config.yaml
n_layer: 8
d_model: 256
n_experts: 128
experts_per_token: 8
d_expert: 128
d_shared_expert: 0
activation: "tanh_gelu"
moe_layers: [0, 2, 4, 6]
router_score: "softmax"
normalize_top_k: false
routed_scale: 4.0
balance_loss: 0.00289
balance_bias: true
router_noise: 0.3
init_std_router: 0.0116
lr_router: 0.00105
vocab_size: 8192
norm: "rmsnorm"
norm_eps: 1e-05
tie_embeddings: false
optimizer: "adamw"
lr: 0.00118
beta1: 0.95
beta2: 0.95
grad_clip: 1.0
batch_tokens: [131072, 262144]
seq_len: 256
train_tokens: 978500000
steps: 6122
dataset: "wikipedia_en"
Below are experts of layer 4 (counted from 0) of a mixture-of-experts language model. Rows are named router (the router's row for the expert), up (a neuron's input weights, with its number) and show model dimensions 0-255. Each number is 128 + 24 x the weight over its row's rms, rounded and kept within 0 to 255. Numbers have three digits each.
After each expert's rows: a language model's description of what the expert responds to. This comes from a sample of Wikipedia text that the model never trained on.

# expert 45
router:111124115113128102151100164138133112111136140113126144117169103112137103165150076161144106139140166096105093114147180132186159114118153097116110102158094120164134160137061120169136130115120134112114105129167135110139065137092120119160142110143132151142146145109102139124130117078142140110164098132141131123173116173169167129129165115178142101097109135125101166105154156165108177158146122134132112123137105109133163154112098129093146152132181162128091087130109156157107139134101130128113123118138106136149148122156101112098138153078123148169117180140120134120120123143136137134170106141116118154082150105125170170111115102116114106114091160149123165113123111111151117108129135110115146142160129089115128149116110175136132076137122134137138148093131103139098149139172133
up0:145110117169110187098149113134106148120109129128110116152142109126101121103129117093130136087152151132141133077097115128104075107102066159167121166113116140127126186140133184116099096102114131137111109115087136144146134152124172110116101172103130145181107083148126109127118113132122100137100116143134120107157110129153134160153129103110108123104136102156118122123111099157113112123119208092126120097141163103140115111122164138083126089148132080149126148118157131114132106130169084156101157162126161130133133087137133110142126114160091094120129136127130128176098135096163085108112120141120150154140130134130117100144122135122099131118112077130108174131129121110137061096107107110130130091125146118152124149106096140175086101085119138117171127134149149117115122136165130
up1:107128112179118107110131160085137113172106134092119185101173140121153128123115126116110161100115124114133172159112128125113123098111154161116164138112145139131120083168117145095102138134121118144155117132113140162175113146142133103117130091082125180109102150103132128139122158167121121169123141146186112138143137135107111110168129094140074125151121141113132128161130113101141198137098114133142173118095116112140120119188125121122134133166132118146136130121124136132148113122114120136141119136105152138124168123088153088179153095090104127133130144143082121113139115191152129173095124149095132100160142136111123127128143122124117110134173138118115140116137126133102093106104100157147127137075086166112090135130127100122111135178128155093139127125213100170098130131124129
up2:099114107160131118116136148092094120129151117122081133151113098123118140126110145102151102143124096119138145110167151149133117114140123103145137171141115116092121145128147124084148110111074091125104173110105151168133089130109116162135138145119133171136134136142110133133105118138114158139114179130111103108109154106111112140093067120109170122169152107096144113176116111109103115116135124112099116119135108104183133131150122102141172114065112084119116157143095130119089098138130151103134117166105149108103153125172106137115161104114129067159108147156108140121162178117132121092114150095191125130129115115114102131118142116136116169105110102101111144108126140109108172122116106132099111119052111135137091156129086130144123184092134146138160116148126107097153081127160126
up3:141162152126120176128119118160146103128138149205156134116108180111107131109132113115119112094125132176169112114108127126141161131146128117145177146076156118134086154159165158127132157128146163149082149162135103141133095150121132135123139140117134126116129068153141121154096082115141138139169097135148142083116109151091069123103152138098104099111091145143131112160122131127117116133154144150121131137118132145111123146109129115145115140145124164138119112122135113127154107153133141120092145079089131148110167135130106092136088067147113108085134128144141117123148150088112114087160128170147093114132131146105106155112152163145126105142117140127129128127155127133128080146102125115106090074159140107148184148156125117117130116101152125129097103139147138113212170132105164
up4:125124152137093114134151112129145146095108118121119110155165156181122128074104112122120118121114131122091114127128106161133105139147119137158147148112125125121160107162122114102116085129103142091145137087152114138143120137136144135114154156099103152125144099131153125172136133105142124166134140138142098108158150165168129162116100167126080125152129118165125140118132118129136163118114153114115148123139126133135151073136169170152116144107139139120202148110126131135087142114095085127125181115114140089100109078143109144134138191134156133073097161129193121145143119122133083178149133159129152135122140109111125106085176128127185118139137091111111179137153137077117154124137113149137113100115135158112139138114146088167069131108141121139153126146139166185123132097133116
up5:131110095158156119132117153131127147127110105103149151183130171140146091135139157165156127133108104110133123129158146121123114141144124097101113130103128141160127110115134149130122118135133169151146089134106095130112145127132088107113130105125162134147092188146121135154132113159101167106100177193140167154099143127125105092117109144129150131134138141141130109114098166136150149133109157092084136129110148092103117110183128111155146111174153069111140145122158085118106095155109123075084088092125127133143151116107158131160133126100113151124136111097148116148129124150100143137090135101172134166112096107165116169146116114092132107128134153154131127159166185098163119106165102176125124152127087108110116158073080118137132146129127103149159119097098160126113131123110112
up6:119149116131134134137156086181154150146107137138139109160097115089162121148145145137120135101149097148090131147139113119120134136108177100155150117154099135141151106116121089097086123127173148106100083147148153127150096147129126122117117142129094122140120085148138176161147172158154084092141159122172125116122173104167112152110123092113099072104131092100095134135140093119144142132106111147117132133131126124105089086190124122133127115151138127150124179114141123140121136148081146099126129105148153099132106156127157115148130092103087098116088122113148116109106142119126088143115086145108156130156162100099131165078190165115139126124105123108125102135057132141095136106115130099129105126117130101138127157093137133127124160071082121102138141161139107117132137149133123
up7:133101172081155138133144159144114088144094108163169085150115122182123136087177131079137137137188157135161169115127126149145120136156125113143115126075142163123150087119121177083113124140110132138150103126127156119096085140158104142098138162109104118152121125135155164139112126125126150099098144148133126112109161108124116144101168139126123124153131157113094158145143100107176136144130140142124118183135127105103132139151180115076131165128119107115121137096151118122109131116116123072124127131150135103130097117165122152119101150158185123159100140140143113168130117089102121079140158170140138136133143184103122101149137125158125162107102086131125142141127116104101108114139080111111099136097139156119122127112118142101145112134123144143091147141189100097096126148126099
What it handles: Given names. English first names and their final pieces, such as John, William, Michael, and endings like -ie in Marjorie, -y in Jeremy.

# expert 9
router:116178123138140117158152140153125122202095115159149139169112081081140133149122100141135131157103157130123139166108165101168145119081096163151125167120115133094156162109135115155141155159124106112143138148138112125121150116106119169149161154082125146159121128095129181110130147106111103175150154123096138096172097144177130174112149114137111133147126153091123136153139097155113087106111099142139123115141095105112081115178161134123147110104130134141129121175128166151106148122132111164062149133103174147134101115140157158116129117109102123141145159140101131128135123131086137107109162084137129104154099143106119102105102115175106137121118118153140126121135144180118099115108152107141114107128139154146154093116123116111162125102143099087134142128131165176129103143140132
up1:140145133159120138112159141178131126141138158102157129086110099156123144142114170142136104109139110097125139118109133119126181149126129128140103141157140102123127154153176126095137156144094139151100109131142148133167097129139096149116163128119066162135123160174126112105140118117124147117087073127090171140080132132088109163124128125155114138090130134136142117098125135120104136115118125123098140111150142116141117134128100135141084125168111154128090146145131123132150132094137130113147152112121159119141160112156136131173147138170093098155154150131101177134144120106143163096081151166086146151138142125126076106124162148136117145155143099103133156144120147134134118138173111133078141134080072155101096142139121156131134151099138140116057114183158115111098116133058092
up2:114137131165111141109099126148128112154130145128087158148125143158156133111171149110148103133094173137116088114143116153122111141125119115147142121154111092145105188111073134134160102126093124161114137128133146184138128121121106117142069179146152138135107125126143122124106163167160142109093112133122111173107102155159138131124117155099130161115120086077119095136122132149132117152124149133144155149113133099095118137124112176141090125120142098131103137126146133131115145192150154106117138172122099084108094154113108123121134115106138123107091087086135154096085114188176154129132116146107135127126104137122108130122109135126102126130114142116144105106112099098103166146104099107104118116141121102160150185080164132131120130170094141167126150118175131145112096120185185
up3:164101155103107098155111132130128078096168179122110108101113127125144121097183117135102129163170167137151112142119118134161122139129132106109108115118092116174112146153141092118138093135149131141133136124126147115157130098118137105138152109121131143126131154118144133108118141146122122159128158112146097122123112145141130084130177119121128095133101128167141176150097074123120131109109123090115116134135125116172152152144176089145137095117157145110154130124079132104152146105170147152118087131110131116141128166131107095157119136055096159118136105117181074128169124122195142111144124127110192080151085132138112122088155083126123140123115123128124153147117129128105162127139159137118160134166144105130125132140095130126104102160122148138136128107139140177125178056121120
up4:111109110110150134126112141135118100097123095141125112162135144099127153135117136139106131154097155122113182098176143112125132119108061137100122129149105116108085100145121111103121136115172123149131125103189121159145075127200138078133117106111120132100149140123096131202114115123107136153108150141140107099126126134145122132143085131209140113111130129095172114102122138132083144172086133107112113109162153146186112149102100123110149117130132107145118161146125138146171128127145164078127101092101103104110155111158155142148136143127142118116127148107138165119099140151130160128097101100098103113124153152080133159106134107161129103133140105133162132115128134090118154137105104114124174130141127107143072118130083187115111167147120126135126133133147128134166116150145113
up5:125136141102149114108116145088128127110132174097095142155165131134111130099153142141108128092106179110099139120126140126104120087159130102139179108130147148151117129129129163139123085099118109151062087170174122082138128170129139184136154148135102168134096091138113116135096139136151105144116088111142163126157137151145106100161144108153114139157122118151114145151126164122175157139152151119138133087142171122125170091115149146087153118143112114100146129074132116158164174127133135139112144116125101083133145173160113147124094122090166129126137116109104169149124127205145139164143086135121111102124116136082143098110139116110125101162087145115110125164110112086090121108159123106123127118115117115143166139143132125110117135099165146115129125115099117096158150130136103
up6:122128141147084118102167112138074097146121139149102115123163138158108166147123104132153111141099118100136141142138127094114090088156145152097154174137142121100109103154162131155125146105130141159114099131154128111147128144148126132134110107160103145106179144126110130141096119129130136137162139133077138106157112160171099120130103141135178106103078166123140143130128147154163160140156121142127111135129116129154113146161181117089141195169095111121205181125083102147099146137111081142129177133168137169147130133106116118154140136133109146138124110082140143144155072118137159101124108176151111152110121139123142145087112128116125123132106148135103136095130153147075122116133123119109109154130150127151125151101101146094123129106073132121164119146152107119145132084103156
up7:091182127116084127133131097131122110103125137168143121114169152134118139149091118111103118095153114107126084111161123129111121085132155118142121097116098098134097131146166116149085084118121118156161114170094118142145165145137121143140113161128113114133117113106162124109139145127166131121116165154141108112114141187118086189194126152179098143142086139104144169137134135154134148137113114113108091095135112115164119103141069147113147194116096095129123121113105120101161136137161148096144129119108106076133120134079098098105138108152114132133136096114106130130108121116138102112151138163149147102110147077116149110108146133112114132157084145129150118100153135071128138107124124093116166130111139116106137142083109069140099110135109120172121165140098133128156119147140119
up8:132101148106120140093118132133095149121168194101151115120108120178132091136074177075116121105144151117140163085135109150129110114125133105143161149140102172097144131141097142144159127109111133119167104135145154174143113110173146144122146159117142112115135116132143116086160142128124107125093108116167066172105125127122154092134116166125160156146137106105086153111120102149142141116094083156127150113119139125103125140107172119132125136118130149135130131132145096093091159126111132137170143134148153151142149140099109119135107168080146095126113155167110134140111155109129113139113111178141122098141127104116098152136139122114130129152179128101122108095162171149125104118129153118101127166153097102104120124094127108097134091112146118156182109116208089114118096111111137
What it handles: European name onsets. First letters or pieces of Slavic, German and Scandinavian proper names, such as Kr in Kraków, W in Wrocław, Žel.

# expert 51
router:119130134185116151176081123176122169150095117128161136141149145127137157113130165126153114135117102134130124136154100109083085139160150094142181115110096149122107152119128138098132107155171102101105157127096147145104162131101092113093107107143099115140137082150158070144148129113171141128103134154094138104112158129134119127125102150136146170149167106154120110122125125106100118088142098135140120154146101137132079098083141139111063120127127140130163149113115098105140122100144119111155167132072146131110130145146158135105124083146130102099142145125151136098136153192116121083122144164179154143160154125117061138109163120154116105142131164135134149161119076108148111135123133131136125098135131121135117113096097103164142138135121117136150087139137139145156113117095131
up2:109094131130109150121122153130119109133152083155110089086138131179073138128141139110060140132097133106141124127081119178111167131118104086082119133115118123153133127103133170131118077114119139123120127174123111160149137114123140161079142085182100122141127154100158085121102131159128119150159135112162125148100111136144143095101157171108127122119113145090121130097121145106124138127146143147108136125128102123152127093094128109120154129164111133151172142128087095112114116114168120122151150135144088086154140100130153121160109132135132158138165115089180153119107141109166136149098141142105179118154185080099152132116162114108113102154099136160157161128137140134115177176140130131139114158129108142135113085111090116120099132122105142147112157125124090108141129089103148
up3:099102153118108173108111171115116102098178176125099139122100118161088099109126149122090148145144149106155095144135106123130119131163135142127099099155125094128090161125164137109142114090111126151166173128110123093149109125107149120140104146156193146097123177094155164118129171114103110153142101116159140118151089138103096124103112092107145136146105118149166164150125111110144172138134134147152167114142189122184158129106136141134099147121153147109148128177096161156139126163116122133105137147150150115134133120109107168136120126121114147105139097134097114150131141130131132131095109103116172148141108142137123110156074101112140131141092131131114138139131094142085139098119124123135139144137098090148115144115106126103121153140167156147064121154164139178141130193105124
up4:160129133124145105132175107105154117161097130152108147081130183095128121122090117112105157129108153117152151111098103146163164142105132137146148156095144183131098157138083130134127096126137126131114111137161112138136097114178147169174145151139139109109125092134126141138130136133116128124099154105150125164090104111090107136142110089137143094119095145105150141180124144157141124130132180174100129153099105145155127108129128176095133099169079087132083125129098123126103153144138122116114153127153099109131167113098144099101150103133121132168115126115084099118133090108107157110186108096121127103095166132127098160100154093144147144132089094110091090165108140102159128120127140142116090141168102177128139150118109127128094158116143103117140119157109154117121152126104131
up5:084120158167037134132134107144131141159146096093116133089150114090118125063157069100111096101126089155133146147158152129114155127137101118143130129117171157134150137161130139162112139067121130117092152132136112127140098109159157140147130139136131125150115127139147106182133137148137129143119127152178119140088146135119135148126085142163150168080112107143117178152137170120150133110105092088120113126143136113109129126142186106097162161153162121140127150133078126098072132166140147119128095107132149134086163117138136107151154141089148135135115130137116152159127105124128125124137095119121132142128135154119122119122129132062127121113142115129127151073157086164156168137116135081150110141159106104115094130154138129111120144139132099144088097115165120138099120124121124
up6:097138112125169152138128091119132130089138093147154146148118091097103136130131134133129124125154126090147145121101095150128142115137130108126107096114131125111098086098094113099175096163091132107126150144137114111126119110140129129148164145128109124134108125114115120091178127190135107136138132163108106178146131159128089138103165106108180127123120134163114131116121111147092101134071090124118089092149117152139167126112140093140084173153102100176138100138117171125106161142115109118112132101134153087129107159109135154120139071097135145150145096105094119151079075121143134112123112154135076110115125122163127102102128116165158155136148057056151142186161101140154135138149136124111123140110130162122138099134152107135101128122120136120117135131152148141147159118164112
up7:147116146163136097134123129128112160111197163088105132196118102116132110093085129115110108131134156129157114135112135132126128170154123118146176114133125109147126130161142117172124137144144129147132129117134132079111133109145110132135130150108124117146170156137106106147102105133112144132081078115131100130162119124128113158104114136126144160132114174105132101084109096132132137073129118117089132150138158111131193126142098068112123076112106130133130138143131144098144115143087097135135144126111189142130144071133147129121147110135112124132143128117164076102127068120107162131176154100120120088097126096112147094133121094096134100180109138139116127157175138147139124097170116141141097069094117123085120144156162138123129156121159154131111117140104153134092116128133172
up8:093144123184120156106173115094094143120130099132129127127181058156096156091108100130114137130117113141117090131096116142146114100120101135161126132146098149139112129108133156105169128111126118098147125113115096157177093122130096157124137132097114139143100167140124117140139135085152162111128081125104106079154090119121085170169141144161119150148108130141147071141130096103137135136131110091109145132137121103083165141116137117113102129133108111139151111099182148152106147096113132149104098140141143138169142114111110087110135139102113119181088082152123140139115113105117158137159142128117115118150140139109146109121168109148093128120146139155149101125087111101128160169135121114166081138169121146131156091146082170173102126144130134141107176124094144139150110153124145
up9:126095141102166141152131136125151161124094130190133114120155121112113092097128143149148141154171120154097172101129125134112153156116148195115138099151147124114140118140129142128136152145113169148143117151103148136132109175139129149140132143131098147086129154113164117138116154133102110139119154132143141134135106115146156114130104153160160115139151189107123124091118169143160117140150099113143115137088126125162179166153163122120079139107105102117083164157157107108131134095118157157121131111120130138110206146129113123101148123108123100168144110137111116104160176093124168100137073100137128127131136105148122138140187168154172152158118158103132123113133167138138139103145136101126153139137133093142102152154131162106122093100101113173150153122136087104086108080148121
What it handles: Latinate word prefixes. Starting pieces of long Latin-derived words in technical or business prose, such as con, sub, trans, reg, cont.

# expert 3
router:134100128202143102171149143134112160123120123148136139150103160190135175122099153114124097187145112121105135163152081115084085120133133133128196112122089127112074131143142125121140145138145069144121117084093113138111171147120101098144120126123119160190128117120156122124135120099073118102108085138148092140122118122092132128157084105146161157155143113142146102139110138147138110125160126125118138146133104138122081154134133109104054112148133127119153090135109163067149096091096118103123140172067151114110129130128151127118084142145131108119106129145138161096129112160121110093109131135174160087131141149137117147127141142114082157138104118122103116151131107120123101160149114101141129142105130116116131121096125111118143147108118128112118115117141108152117099137104138
up2:173116147111146112123138096153129113144099117135151135110079135127110147147126142152109104113132119130106153109116131140119167155116114071171122125099158127102130119146125107146143119094126127126140144174119169150123149202116121174087129128117132085087083097172100142134119145137176142116163171166103189129137142147159149152117154121143105137104127180094138115136100171115120095136118100151157136118155129088095124101096125177141148096144152140166098109121129117125110102073145088132096129132126142114122133142130112126132113142125115084169135135132169110134167180103192130155113117130152125161152117127158136136172100167133140128092161120113131124141155157158117098120125137130117143096118139156196170147145155145150155109111132125171148106125141136134106134142114135
up3:100140155119105128127126142094127101136115118117101155150138129079121110178122118127112112132135153124115127097143075123144121142153095114120114158123162145141114145102105132088143086090105138113104082135148171140117138122129147170135085137095124181109125133157080091097104122159141146149115098139146154142149107133089104125143149145143106093147161125162116171143124136114197142095110118075069133130112101085124173122162132109136116138143108145116119108102078171118131123136146141132133133095122113140126116129168139122132112162118091137130104150122182109160136121124085126171164155150069131184102121128146131097099112168079112093158148105086152109143138116133153153125102135138127112127149114132133119142148105127169131135100088130113112170081144142116155115081136121
up4:120125164134107152126166154128166169155120124106139082109175108116099142121169140135146144126101118138120162083155126159129151152093128138172085146129164123143167087170131138156122130131146127105152114154098151121123091146081149156104158162098124125136134147136101094108149098137070140108127156113110138109142115134149108124164143113146110174097114142133159095166149109102144140104142100131091094158173128131094121114129128110087152081155137147109115161153172124137115094159126135139137111148112130163140070115124157117119110161110129131134136133143121160144084180141130147161120122136130136122086132122143118108128157077065102114145147108104156109115158158102178125131145129147120061125120154153146114155114171116130128125104127133144146123116091069120129128097141109
up5:129139133134092118103155099088136151137131126090085107110146087160142119112103125151117145101173127160103138104111107142146120092134098097148101126124161153150101132109144104162085121146129137115174138125187140100182125148127163124124120072102129139131119101121131156101107131166085160154127114119108199134116159149189114108093143117161141121142123131131111148117142103130105105129135122096111130149113120123171149191121139094150100121138146141165137129172078122121173097138161143174130092106161137152127156160139114080104081142131132092099127185121116097138109139133157114147112136168136153107138139138125117082130130144123137157109139108076131123137152132171138110123160121118096158103149109125078124102173147137145113090143149145119133108159131123152108147125125130
up6:138153128138164169085118111120151127131148088162096182104110092122116131107151131130160105099125150117146123134138158111126136139081076146150155145172116101118127082126085123136145140114103149102101132153154129151164089100072091154154175130147142157139119134140162124122160135106144153056184127130144144143160097080148155141090090127093120124176170139100111099145129120156135150139137118133089141113148129135140148116134098121112098089122122134136163160102136150095132157167165150116124143136154123116124128106123120134116169146145086120148123109157130103112100096114140120130143136110129101131127139095177094086113113127094111125160136093117125120090073111141140141163125127157124110132140119138099155129135133217143118128136138081142095112140145122152131120146135149
up7:133140134123129097122185136101154187126144116097111114128152122124106095116117143155142178158142130145129110078114123139155167154135122089145115099109127142135126148127134127132125151113129144148108167132130167142118098176080122163150113098133125117062087140103077138117141161135108128100132153157120117105135156125128128158159161151156076104105145114130110105115153104094087145108127111109144102110147157128138123128137152156128118108061140070120127109098149116117138116126129151086128122147107157134137107112120136104131074124161128147167157130132159100112110134150125096112146143147122137183111108111090140082149145140149123153112107070132099171098123160126127127104119119133109125118161133155124116084118120114187089142189158131094116081097144095143122145119108087
up8:131118096142079122097143100138120124113116135107105095169136123146098146165145127122072145115133128117171120143122106113089148110127087096125128121105139117095156123160142151115155119110123177125081120090118124126139148168127141123134131180156117108136163128104135134173100144133114139152141177135113142087138154109142110145140093121128124119113125085135135126142082130173119139088144132168138146147133150139146105087108113108123120113113125135162094119054114077159112123124140115147148155066163146136154101115123083140109136138135133168159111143121083126098076110129096152162101116107104129108129152115169115132098140169126115120093138132100126129125105140099104121122099162142095180113122137140138134107202106133114058131137158183144098111133151082121123128137132144
up9:147145125137107122104126076104138112122176112170139102144159153134178112078120136121134079107109122128080128086143137158103124158162122136113113123116139163113140092122167134114117119175153134129101111107103130095140080134128108083070158174135149109108136143143127148122122109148155123115135170119161121119127114138122140110163115092141106143148110164087158116090107113121146139087116110144090123138115146116140105137188130118117172130144115153055092157082150120153170128140142133124167158134126128133132128127120144136137146141109155101119118109120137098105107123086123086135087119100125140139157129127155129143158121144124123175131132150150140140055083157092131175094153115135149147122149171139109120082145091125149104130094130111134135110141199147121110124123125147
What it handles: Technical word starts. Opening pieces of nouns in engineering, vehicle and business text, such as eng, cyl, Ferr, long, capital, test.

# expert 48
router:061109128133114109143143158117115088109161089095171118163122103119155152178137102161128124138090160111104122126134158125121129115085121123148110142162109123140167135138110133118130139146112125080085139137147126103122147130141138172170105179149099124145105132110069146123120177121149164109166130119138159133164138157168117167104181111134109108138164137131084122135111159119153130121141101167143122089150135141094147136147116130124141108131149140128108098152110112124116160117077145118092139105166109144098124135135119100104121127103115126109134160105116101141136109108103128141151124139126129140135093131102154101149077116090113154094153136166123155090173114169118114166089153154080121078154130126114096146134147174146149091105141103093112152112136120173110173156130146
up4:116144130133139128141081131086129100092175124123087117158110122116146149131106128148124100145110172129101156062097114174151121137091120127132127138146128117125118115117102154172134111148150115158099119149154117174134135139125168151145105101132135161159131128109098106119084131143136126154119076110141101115141079137125126143151088141128110106070126130127122167090127128184127133139141145099113153156151044097165131137120130118141125136125105073116168101115100110154164100172130109109135128132117124133141165161119111134118089108144086145162127119168140140126156162156126123084132126156143146094080147124130115172125157154131100105132134150120108130151118134076142163105141100099103116155088171131126139098102143126126130095113138198133158085121121114108124101139114117
up5:113122120098116108109071126111128165092125170130125175104137146119175099145121147127145130141134184126159130082154138128138103153087132112152127102116148105116110192155115136143125158119165138112119134103132144106155125110107163102120088158124160139094143131124106131128117158142115133138095136137156142170148116160150113148110173146117129126127149115123125153093138131124139166143101142117142129157109109104117159164147124137141138194147135102166159152148138149096158124137112156117122135131102165153120106116144113078102096152148109156144131128135105121109119106185131103139134120079114132154124169129120136179079134176131183090100095143119122140122108174072108169146141130103126169105147096146152081081130131140123127160133126116162080133151110163112100107104106102
up6:151120142160109122127107101152126140092101124159085157151131145116119114124129136128117136121151120150163120139099135151102153155081115100143187133112133138068127105136126071119099142168135160123159126134127107175124108100138105132056144136098131121139080155133113146132108119144134138144141159143130167131088140124126124112121154144134125159130110112114114113116127125173144111102107152097120136122121105070151155152150107157126134153139137113150149135136115144145100152058151146135145126146128130128171105103138100166104099176116128140108147124129165129135150157138150083166096123095140111069148132176091143142162152152147121147144132123129139125120102127148131128090146103096147116094118111168176185066107090127123151126173105154118128083159084133108151147114171106
up7:171134136183121126097079127151135144136116127159099091153091121148116127123146129101176139050130140128147128138142121119146118113089140162163111122115168126112143153090146122112171142094151118140094159095113109143132125119156085157135127131117078162137139097142137128108140163130112131118134100129106110113117127097115135111120153140098102123113141123135114147140141122143094120142110169118093086123095151152123136189131168149151100134114120127153128126066124116109122162163130151096131178130121133123106135076124212128095137079164098132129132093117102181110148149108108184143105150118125143108111130149109156103111125145157132120150135122092128071141112130131132142148165127095086104123139139122119169139103120113180129126141110145120141166144171153128155110083137141
up8:160133150142124170088142166096131179125074109087086141118099110134151116132105124127143126141111150112101091150139129093147111089144157151162139164084159111127145159129116073103118148095090147146124085112104167136123111096160109160124132129095112092127135137101107108129143148112128133148105131167156162153162117134135119131077100134170133131125100156119148152140097129116103110153116120106135114111083127105119129137111134086149080105109100145141104137150151150127158159096190113139157162171159167154102170112132131109105130155155131139143128105119128150105093147152126101105105094137118183115165129155111168133100119120110125081136123151130144097166108100121120092133102164112129096148108141162137132120169142125144126118176156136115149121177140100134141139122131080
up9:136147166121110142154108154120132142136129141130173084143126115119066130133122156121120113115109127109076110113134126131124124115166170125103149130129118143168109134098155132109102140152120137116120104126175113089120122168130091159117130124108112133116156201173144138150150156114128105096113096136160117157147133148084144155138146135146161132162105120119119107119135145125154113158118101144071125128151143127176088111094207110175107159131106080107149158134142144100089128143123152102129103194109144097134115164175109133136105099146128087133142154141108180071089128103117117144160147127116152122114139103123080151131136111184097123153121159149116124140133127085130139136141138116095093118121087126136114139114125130131149100106112135182099128132099122085131120103151118
up10:125123138151108143134118102133140130108123123150127105133114147141145158059108116124151134095123088113110144090127109158082133175150117133140139127137145161138127120112096140130155068118095181112141137148100138132138154092168159093128117108136129158107117151090121170111113099126135166132125090116106123078133124123153137145116105175116126150161151137105118070111106128121113110158088160141117136130179152148131115079135120131136094109156131066082121118101172136110139149119120089121116151122118129168121149119149149145115149103142156114112104169133154108126088119144136143102123161123154126124097158132121077149116126120145132099118141157103076119149170138133143142127113144099049155074127081135123149138154133112095091112144151121157167131143090175093115104112125159
up11:107172136114107132158109160081135127121135144164119109143125096132141104110132147144151120117117129144176107139166119115104146100133136102152171097120126132136161111155127084121120124127127100119111115157131126084117153069122119166140127154112095144127101086105133144134126174162139115125138121155141126117157109105116101094100160130109146162101072101106161152114190110113109106110112141146127126069164147135161138120126153131103146138133117132081113123081132168076150119141096161115112134143120123129094149163194157112157092169105146141158123131158090117121149156156129128087142109099120120088129114142075118109133135143110132079145135099112111126129115121158116104142149144105111138184133123123151113154152114118087114103124155148169147130131107124113198080116092101
What it handles: Chinese and given names. Syllables in Chinese and other Asian names such as Liu, Xiaoping, and common Western first names like Robert, David, James.

# expert 28
router:133105122160131106146106111144123138127108145126141155148085181153151113129147125120140096121114116161109135089134124134140075105150133128089120134108155111151104144098138146124132153137119118135123150123148130162089138123165110115119129081142122108127131112131155121153150124139155130148091145134155132107130198123122118125113143122139173086135126150125109093105132129156130115109084128117083158146107096138131133134166128112107161146106109078142166106067148080152126103149114136113153181100085135121164141123143076129103100127160128134113128125117115114079161126125109142122076148109211155150169141126136102132095147114130137165110080159144124142120123120091130114148152123124159135157106137096185149125122097080192144131166108139116148068116148126095152154136155103
up1:117137125146079139128128120136087151173142118152142141122166092147111164107147138116132109135141122102129102186114128099168106119148147137121110152096156125107147112142131196110123127129125123155124125135130091150150140182140154121160126128124153105138137137144118144108064111113167156101141084154133143145114142141079109119154156106111136104057178116151175108128137130138201129138171113138143132125137177135071107091176181114102106104141096147114159151130143099152125121128135113116084081099105137153119101110113118154125142125135160134169147108144161102094126095117100149114150129140112108178132144119145141144164170130116133160139129138101132132158196138117142123099136143150114093116137139114129120119159154139159118148145107089151146125137105124105128098121088109
up2:120158126153111096128166099123113146093078144118123101158099124131061152120129127111114100132106150129102132128162082140080119150113158144126119099141070127134109126101119152145125114112132107140132126146127133144140091117131122113120112129146162123110114131122112184115132115127132151092175118061134098103156146158111143113137125135116195175121164168175128111133112138143114126093130134147159116150119115113114177138144137116138163126108132138152153130124085149113112064100101110086156117180106111136132133092134089113153112149171130122178126104136145116129133157119134128083109131103155101095145103098163152147166138086160092094119110086157135130105131145142142152149145152135103097095162122164129141138121104153096133124150155163118121191148124139121132170138139168
up3:093162140130167106139118130122138120137146088144194111062095091127131090124130148127115120117129163138124128131143149105192155114137172146121143121097117120085128157102105166134136073127146117167148159142127122071161121147124154132116117130139066127114124124135144129124116133122138151099201162131105103123167100126175108133150152107122127123113101097102136125132135128130108133133125120142129093081154126121093163125117148144129146162110103122117099115145116172083100153099102162114117125084144114135105140123115126158139193118137150111158132106121124128147087109135167118136137162111158159133112081129142125142156134107137102104142131154092133142163136075165165161118130149110122114079114115114143142145137182142129114142155094131121142139081097091154177117143140102
up4:123132147132130134136170141134184141155149113116114131137097112126103131149164121109123145109070208095045104097089130123117106119118132109102123071130108110102148093129169086083085141079130080126120149172142141161136092153130112118156130109086182086146146107128146167134096146127107133139142151127126149140146126115142133134136171149156127101117168142117119117108164137121114084156118149147120082129118124134122149152144155100146133147140147122123108136110110146138091163138107161145140127126092108130127089141139191135131146092117102112105086133137126126121128141133107127154134125147114134129097149105129145131123151123117158109138151156148156106114089182117113143105162107143106104144158116146110155130084131151115107085097113146147137123168128165158107097101130181
up5:102167144120143115154132116105098123101102122172158173109128123086120105141121128142095130127105121116126145121105129128143126111154143159190115163109154130126168092127106109132088111126148154128118130148118157118158064175156128136115118130114121095177148150123124171130127123101149106104145173103101127124107115129156084153136100113169163179128117107115181122127120136155136132162149123157179105113086136144106109116094126149049143138134142154098141121095087112154120175106105106128100128119155125130154135138132155151105118156128102098160149148141165123112102092130140175128137104151155112076091159141098114107162162119128133111144149148123116126109145134146111179129158156113147128149129118126146125131107135100110097139148094114180095145112147093097099118148169088
up6:138114124116141176096112109121113133144108144143125161165137132102083179114104149135159110102093100167114144123136100154174154092107191127123107091110119095150092174116147134140138138100164121156180132139124185112109110151145130123164148129139098102115151122145086123163122112109132155092156076121156108146120157094150111166118130104136092167091114127102113108158164125135138107124164161138106128143115096101187107130132138129115126123145147165121136113134089163100103140145133168156129150104137164096102159121136157074087118149123124117110134138157145111117141133126127133149157117123100169148120121132113126118153106160159137141114160129070115114134132102119196121107142117120083137098108100165111092163179134130138124146109095134152129154169122105113123109137143119
up7:108120123137141146116133106114113160126133174128085107114107094126147148141163126150084096111185149159143108192136098121138091168130128087104125100121144094110146102164157168140112095119128108160112142125164168056150154135101166129098097152119114140126178108107115131081114154134110128150141112099142116119100135126128164096142099133175128146101160116115128149160141107077153104143105106134124136065137124137096097135120110124152091092135116178127117149139150145111147141144097113182143120165093066144111119152130118125135122147122107094133139157130148104123086133125128131108089145133162153146089088142140113128107164105107097123108158120137084138177125155144117130150089128138133162081162100141138126153116130108104142114105127173129151134127114129141155113146142118
up8:142112132142127158137154076123158120173101149151127130090147142139129125125121162143103112149098132129137120117124164158132161116176112122131135162102070088123107109143141137143120132137108145146114096116182142144150149089069133150158108145136111084114127122131095131119139126144137131105155089098119074142127122167127128178123099157109119140120107135141132092108114074151099123141132143149178106132154067084125104136156124159156109160129122098090130149115084118173125057145124137086092148122140145101167164148098189132127121112126143146129103100099149138132124114118143163138133173140123118136106101125144150135118097096120156132097177124115105123128134164132112117102126149128123177141141120119113129076110170142096097139168193148157132119120129108109142132112157135
What it handles: Entertainment title words. Words starting media titles or genres in film, TV, game and music articles, such as Super, Show, television, video, Black comedy.